Experts of a small language model: 70.2M parameters, 4 picks a token.
Below are experts of layer 7 (counted from 0) of a mixture-of-experts language model. Rows are named router (the router's row for the expert), gate (a neuron's input weights, with its number), up (a neuron's input weights, with its number), down (a neuron's output weights, with its number) and show model dimensions 224-279. Each number is 128 + 32 x the weight over its row's rms, rounded and kept within 0 to 255. Numbers have three digits each.
Before each expert's rows: "comes before" lists some tokens at least twice as common just after its tokens as in all text. This comes from a sample of Wikipedia text that the model never trained on. Tokens count by the router's weight.

# expert 20
comes before: " |", "%", " been", "20", ")", ":"
router:117117131164112168154077154146145135116138070092135141170130097160147179174135157108171115111123122172145178115137180144130112114136126143127151103144139103123129171135
gate0:121139138104072120132118088136175199061166146146160142093121075175062093163143115111205145127124125117179144141111160132140124121123171098077076133117120123060080152072
up0:152079132111163101112129057102090159157065160191128157182101129126119101155096107179124116124107126143128097166150184123173081172067097135112163142101153140126109096128
down0:142150076138184128113116178089154152092183130123115120119156108166160171151135121094132108132127149116163163138091126153107130098138122117197076120170084138126110171185
gate1:159168135183145150109202132129139156113173109083138126083083088184136167096203120144160136179118115120085166151099143094134132188094131143113103212165127114162106145115
up1:112048074080122072138138189128165119110094182093138134109161151098078120119122123103090143100220140108115153085134122168120150043149108066131126104144126117157063169139
down1:185131128194108148151140097148151093132161091066115133114120154137157115163105169121170121172120143144162167210107132101180153186082151099067165121139072193132104176145
gate2:106129092100187119152231165111126130096117107119091119164067091151150182072135132106133094077127084091202153096082156124197184082132129092169128176097125120160097126091
up2:118159092086119098114165112089138070137132166137140126105120180110146071098121141187109154178190160156106146137103161150124164118120111136125168093137143165061103152082
down2:120086103198105086221111109119110122126170106074141119158100158141148135184148141087167203090130085087196126181183135125142122168172133156067094112116125180142169128140
gate3:158117100150174165139150168153114179166157153104138145105154047142147108116141100136136105115124073082123116130132163162202135130190114128130126077113101090106117187080
up3:104154131087146175103071145195088123143153205153134133095183111107128079127144131164098136145143110129133191143117141143174101130165134158137084101058069109142133146116
down3:152099158105107074171086108084118079135089093145126161144161194197115147126126149105159138141073124153139142135144180132145124112188078068112081161093189163104143128141
gate4:155128072138166077131113076107148119115120214127131136153075083190109133124126149097146155105136066086150145092168125116152098156163063117173128135126111101143123149108
up4:098105099146146097175182141158127140159109108167139158162115139070126199134056229149103158108136100145184126172104147076092090120133126069116106121133152115187152171097
down4:175143111162147151130114090104136095113214079130084166080081179158133089156183058129192116233024172122060114167125107124129114134105120171199157087178086125151123123160
gate5:129155131077166132136139111126146154088086142168066097134136136155152114142149094094137125100141122152180158129140142097065166095152093133142155048083167149175122139103
up5:108178127088130049172147145153126097101095112148103094160144169109167149100116105102146157058121124130147144144161098097100158128177104137182140092111149078153168133105
down5:110133087167097158167086062049098104123166143112117143105080104149131056106161148099147139160143116145118077152108152164118079123106174143060097156164101153079090117155
gate6:094084126135119157155163101127078138174138108118115174103159078103160169114141128139133099102150103169119171111150182124120155063132125085161114150149173150121144111104
up6:128084155106153099194145153181110145117079112125105144115146112128081145092145138158159167094105133183117161154178137115118097095089136099152128058196087082171174078151
down6:083156096115097227119078100119158109162083093132076084116137072165164123112164132110128129134092134179129152094118082179052171098116143111136134096144129160139053201158
gate7:108117111160149115134130100122119157105119151098185144139160098158144093088131106138128122123163183139097110152136090131158099133182146105200068112166155065097165141132
up7:157114156135150164172135119137162106164156108113169198154122094157119122172107088126113132114086146185084142159154075180159132095169137186125067138141163128134152164172
down7:055101044141136138090071156096174165126163124119144112149117121162114149107151060105137164136144150110164174124129117090105146114098105100100141176150077116122122136099
gate8:113126150168086126103080127101111137097148157185065106084124125134122147098131133101044097210162108150132179082122094110120121122104123183127169130124080114112120150145
up8:143149080109130102081153139079161134155131074162083126106063119085176066197135167153132165125121128136165124135082096093124073130136078161101097148121160083158140146154
down8:136126117056214120104169130124132116134110092093101118157145167155137117151096099117112097089121115186092158144132166137158138087135136095125074095132110108112171116093
gate9:146133079130163108077144079149136110165142194170162125177136154149136108126082121110157128116176096139141130079185143082096160123145187154101146060154143109112114152192
up9:162113157128122146162191073155175157141165078053086178124112121108069158068173135117099090108032195149120130146120115120099132118131103095123080185112169181164142134090
down9:117183242189155164176101170168122092059143166115092148145071187118113125065070122171152159174190142134162138067209130121086174154165122116115141119146185132112042103082
gate10:115091050064117132099103126106124098111145130115155123128101099188089155185125141095108140137138129142140147125152101139113098097152201107079133102076056078090077126088
up10:169157116114094070098065173163101127106116155096124041131167125144133121127145177134093126098162158121073139120074105121107139102138127135156165125108142128099098145113
down10:123119140151090104177180119122127142184142133086169132131091110090151120176136144137149173118093138113129160151194152118120145150159136154074138119112162147162151093105
gate11:091152153141114111092121085141146115145120116148101197069136108141204109128123112174099147155115096153130187092130179113117149136111069188162153086167143109134123099174
up11:171100158141179132129107118105109164199138161133147101130117134088101104152130136153140066172128086110126199135150111198145111140152164150109121095199085163158172137095
down11:144183078104119119162101140075113024130163088204098167101097123114168115130091135143131161174140132141062073044105126108151145132109128127136117110153116136159143126183
gate12:163105178140122108086123182142219084146127121089154184056090135162197105145192118161147156147126148108097130156139125072146074136177095165152088180152080168140145109119
up12:115115127181127083106143149152169175144072164177105119126049051152190133124135134132137106114133111118096155136189169099122099148093112122105144176150173135117174125131
down12:095071146090062168116110157136146104152122178095029100053150129086077141107122169126141099067118122145220084123141120182150137130097149158185069108173103149124215105140
gate13:144138135153091099092153168167109121059067171181168135104104130207114112099086152190161108134184077103104132107124122131139052170179095097200167165123189022098145123176
up13:133123101072117137201116124098170126077080079148111135127138106159122150116164083082108137111115133137057143115104131160134034121139167104125190061123092106125121140092
down13:142177092118140138100152089117144136150135197090180123096154070106162075118117101120122152113097107141136083084132113166095127190111045202132059183078130089110108126177
gate14:097165177093117146134122122124152135122113186177145142139141144132107091161102127149111121128115160160088193113103118090189098211121122138078231107119098123097152156146
up14:123147132088088081112096073110114131110087143117187188122080147143119093067126157113133058158157088163083160119075117079161120174118126126098177096128125124050049083170
down14:085109152123163113140119178140157115083140161100156106138153147114085132183150090066147124135111171131197084150085112135116164122139149143135066178166163132157100119142
gate15:199098105118152119141154118118182151095136141168129162156206118137125176108087088104118180156097109187143141103149158142150071078096137115095127124096141120119125145170
up15:115148132092105172124151123118204179129151115096104156129135103205138146153133106104071104147107120153136086130158131168067181150150079154093090149192133134092081194111
down15:098116075138060086155101089127136152142153155117187085196134144143127158121085117135130118055128158140136135192137133107183152114120109166136143109144173150117120147076
gate16:097092128101091171105118117078138070107138169133172139147107091074130125144101074077087110137161154137139117171133128093142100130110134162116128108096078150093109110124
up16:095122121105102127119077118034128077090091139134132113131117108129196074160071129097126119128114148112156101095106164122103112208128146204122118130087141144096123111106
down16:167113087155161124153165177123175135180177094096137135140147129110121167100135132112116090109172146118161157099044031178151125114079144068148084125171122148165099157132
gate17:155103142075101169150144126099077116108153129149086093168165139121114150090129095156139086139189100124122101107133126143113152142072106136169152085141116127081135136110
up17:141128202135138103134042131077113066079125135162099175186175107106104202097134147122154101184131133159112115089164133153113093086120131126167142162165146090151204105086
down17:164127097127144153104183130093090163113133086135051082056132068114140118114109165093110219121151149135182124151095106187083132149150127065097170126112080214114114091145
gate18:082114134075133065078135163117136144108088164082173103157149149172149069130075089146121150141132072099143152128111109107164087116116111124183180164071116129134149100117
up18:133136216148119091051158179153099115092143161149129086132060188117114108144057114108189143190152121094143133172140129071171069140115118132173189108090101144138073096130
down18:146106069117153202093079087147152177152089121199130097139172134146170188112085151165113049125088151178146151119096158139083102080145142124126101134077162087094164136117
gate19:200150169125149170122144108103102131167109149117127136163128082114144122147121101102162068130179139143109118114143088174130101125110164146107118172137120129147062128114
up19:134115135114138136126142109145130124177131152147144196186072035103135162192149115105136104153128154224168140122177085173085099093131156130061117139177164152083063173113
down19:103075146134144118128127116134115155106067157111091149114138179149125123119127145108100157125118083094093154107100142176071099160142132138168121153142108109159166062082
gate20:155124082156131159161104149164114075049146111205106106123081135167163134132114139084102128184145120090173155172111121167168138092096106133110144078135095087140163132123
up20:150113169135141198103166113096131132130167052194126093115157177125100130116135113125132145105166178094129178148051090080127119066103192121075143151137051114114100193130
down20:109133151089165093093138134136145153138108120079175152136113131102142118132118112176097117140114138166094104120108148115090113124164125127153129129137123148138134100124
gate21:175138158103186151132177078190120116079128131134126093151119187127106105191138139179097114140160128144128182098059146175166140091143113128101159172100116136100130079153
up21:082114138147141114110120122079085117142181158120119130087144101075146149122162093128115119109100031086130127084144158147142146134089098149107129139116206153104115143174
down21:121119133091163138125129099145146093069091168115151112151143166138104089183179124122097184187153205161136161170107121147086191186129128185134131152171095158136160186060
gate22:108098086024110102138120127119125095096174190112148151142119070122181118105081093163129114152123134105162123112133123152132112135135145184142146099114150149098116104160
up22:186138100172181125060167111184157111118077089098132158100113190159097155117150149104115132108135135151140179095150096128094128111118118125133126157103098119105161124122
down22:141139090091138021148110161142160105141181150117165195153091084105079134147145125101113181134140146119137115131180126100163101127077108192131135082096126079180125152143
gate23:110088098091134149149087122062158106155170146157151069120153128182104071165146134116156175088108086149159123087137179166074135143169182118144159064201104126083099099123
up23:190155193147105121156145089140106182135109150101108181078059110105117139103144150077060130175103133123135098124112120095150103142100077118125098226100118114195135193133
down23:114142068084119146152136155125169073138131106157141155158115152135166065184140102114174133114131135175079067148134164148112078171162142145062167106146127188085142170151
gate24:102127144197100075128108172123130133109111108073117154142101154110165121144185138085153112082077116121164084158148081159097102148151144146079062117130163099167114144140
up24:104110145138115091126107150134101134113144172144130164132128158095193131089197077062150111043084175123179146092136067159076104151149119130133085080103195133110167124141
down24:096078139128113146084153113112092157157087101157118130115154087112135068130153115110137077161062092157182139132122163111096150106136128138118101157091170137157099189106
gate25:135137130099130050111155132152112133103168129165193161104114164155149158094133129168067126124167155156103145148103076126151157117111152137124123181112114113058127111229
up25:104128091100128141176129110081118095191067165072124183111169134108163119106096088143149065116123139142147075121157141149130159189138100112133132162141147134152129146143
down25:110107208097109099117111129159157084097122096144175094158126096148093145151151144106146138144139092147135075123162099152067150119121140114093123057145107078086175116118
gate26:074073131103136115157122119099155151127167145130184161134126195123161126151158137132119099139182141135152142129108196099181119111117122153085099159120112131152117139197
up26:147119143137124134115081121176052145172070157075137112155121053137084094102098131147125112124074123096135138177119083143147075088079108128155162099135110107059117096102
down26:062140092133049187131171125094122159154169155104100079139132065111124146158129128150125115113130124098130174126120099193137116135059114139103124055132110105104087065106
gate27:132100113110114151084124165099108113075144143151088106161120098071173203124153102112091110188105165122122114120105139133114133145142115154109162071119104157196158151159
up27:150136115164123118116111202152134114075156084094089072088075084132132152133181143104108057162086096098105164114137114088157102135183081129109115096142108148110146126104
down27:158165127119123120119162140158139153128108176074105060133149133121141098105128131100099095110121131073159138083080133148128142121086129099163150154181161150164094112123
gate28:129048164155108144033127079149105126123111130107113130146130147174152138090118160109133058112149121116149120132149139141123113115182055147148092134064191131150075134089
up28:183072106132170144152151161096119141139164149152086172139053154120071098091166119126071103132143087134129140135173066114151173109141104107129145158074114159141157171244
down28:110148196161110148162093153139107143106070128091124146152177148152111101129149129105144135127137129178079110102075171072164176093108106162129140133116062159133173138062
gate29:110141117158080146069100135145190189122157145111129154125142121129123090149102168137119101112101142100172153132105190163116124133136180138097091123157034121153125150158
up29:116087119148070189091109136083104125108138114089211154100150134132124156138074125146095146144140087127148138078110139157143057113164148181172130152134162163096135181156
down29:107126106075198116118113190122131094124129045147101083149117112179169111172142093132162105183156181137128085150131152112112120071176135078063162098108099101153114150090
gate30:075084105133087157136186118105156132160137093085109130120102096188185106123018122070176110131119115110115147111160138140166153118133070107135061184084153140168147097114
up30:091072129135127154167136158106160137203149103110061098081155105208147117121053147107166122164118114145195143149120148135107125123066115110163076124100105149113130094133
down30:150156115114144106106094055151161169126173109147181152175148181174113163095155137141126088101139079138077079123105109113148100149195172085155121085123109091138132135069
gate31:202137159132122121183101073172095104134119162122109161153113097116135153126155135121141145171071153101134073077205122193065094153165175155136110131171179135114147150132
up31:170102095124136130090154193118212203138135118085140127192154146158130071157127135117103130000127144223106168137146144050130142098103069084153099109088176117149120142145
down31:129093151170043139138102078111127141114147175070115199076155127170082113135144164161143073145099089142129178105080129146121098110070137161074100149158131142165093117100
gate32:109088111128174170116134150037074120103105102147157180128175115138148119106129106117084123084115131113108170099076126121160175095106081165127119161157156109144132177182
up32:106149155162139169135176162157149107137108111149095115130150129065164150096140125127102149145108089185165119170158125092107142162163098124119084155144207151170143140109
down32:107057072132138102192121162135174118126142233197158125157142119164104090119110133120119167095122145168129118054187120156112141142154120171199121116127116083069163136127
gate33:112102093085086167058086127128093072147109097109156131143164170088107119070062102063138133176186158151168173140094137119117100090092104130111089127080117180103112127106
up33:106155163141095079185151132083099134171156118108103096111137121118116078126127116138084119070049113144120072086085092121062147188132202153147192131149158182120124124133
down33:111130131152103109092085169150143089084139201126154099114081131091117144119147136143152145145193111105136141155113133104151129068104168091097125110157146086085053127091
gate34:123151095118095145075147098150077107126135110147154143169178178103133139097138082155064127139158144148116143134100122120122130070096078144122060170110108143058093106149
up34:111085171101123136118162087110109134084080131125137095163123100171148126156131132143132134120124193131122167178104174115133133139171087118115163118094104150173077110103
down34:094199131098122152163108167158082141158176087173151167108167170130115107139119194136132100112117109115129119090195112124120143104094171097114121110108091168046140143146
gate35:164127122134065171158092132103101150179138162119047105143138127107145130082113142178101099149157152152100126133153182085135165122101099132126101124095105134151123053143
up35:116187136118143097113161127126158195135144114110105105075101097115126186096131092163154117098111117125164071187095176090194117161138151116135110185136172135104117122136
down35:164171151078084113101119102082098116179066203140147140123164060076148116128134132180116139142187155166082125113183074115119150125078164127097200153159094139056110165091
gate36:176071185156153106146122118125089108135115096117092092144115124156151152079122131082172144112084157125097066166142147123149131056069118081149153135113181108153146159117
up36:163184122117129155137147147126132147145148135148149144112131161096111114168112125106100160131154139159132145097131144111131112156132175187096152143160049126140099129147
down36:137107154126107122123116171149116097128183117094083154127116189131150106133148176077187080135081158160156161115146124146125120106157054160165134084097126140138145093093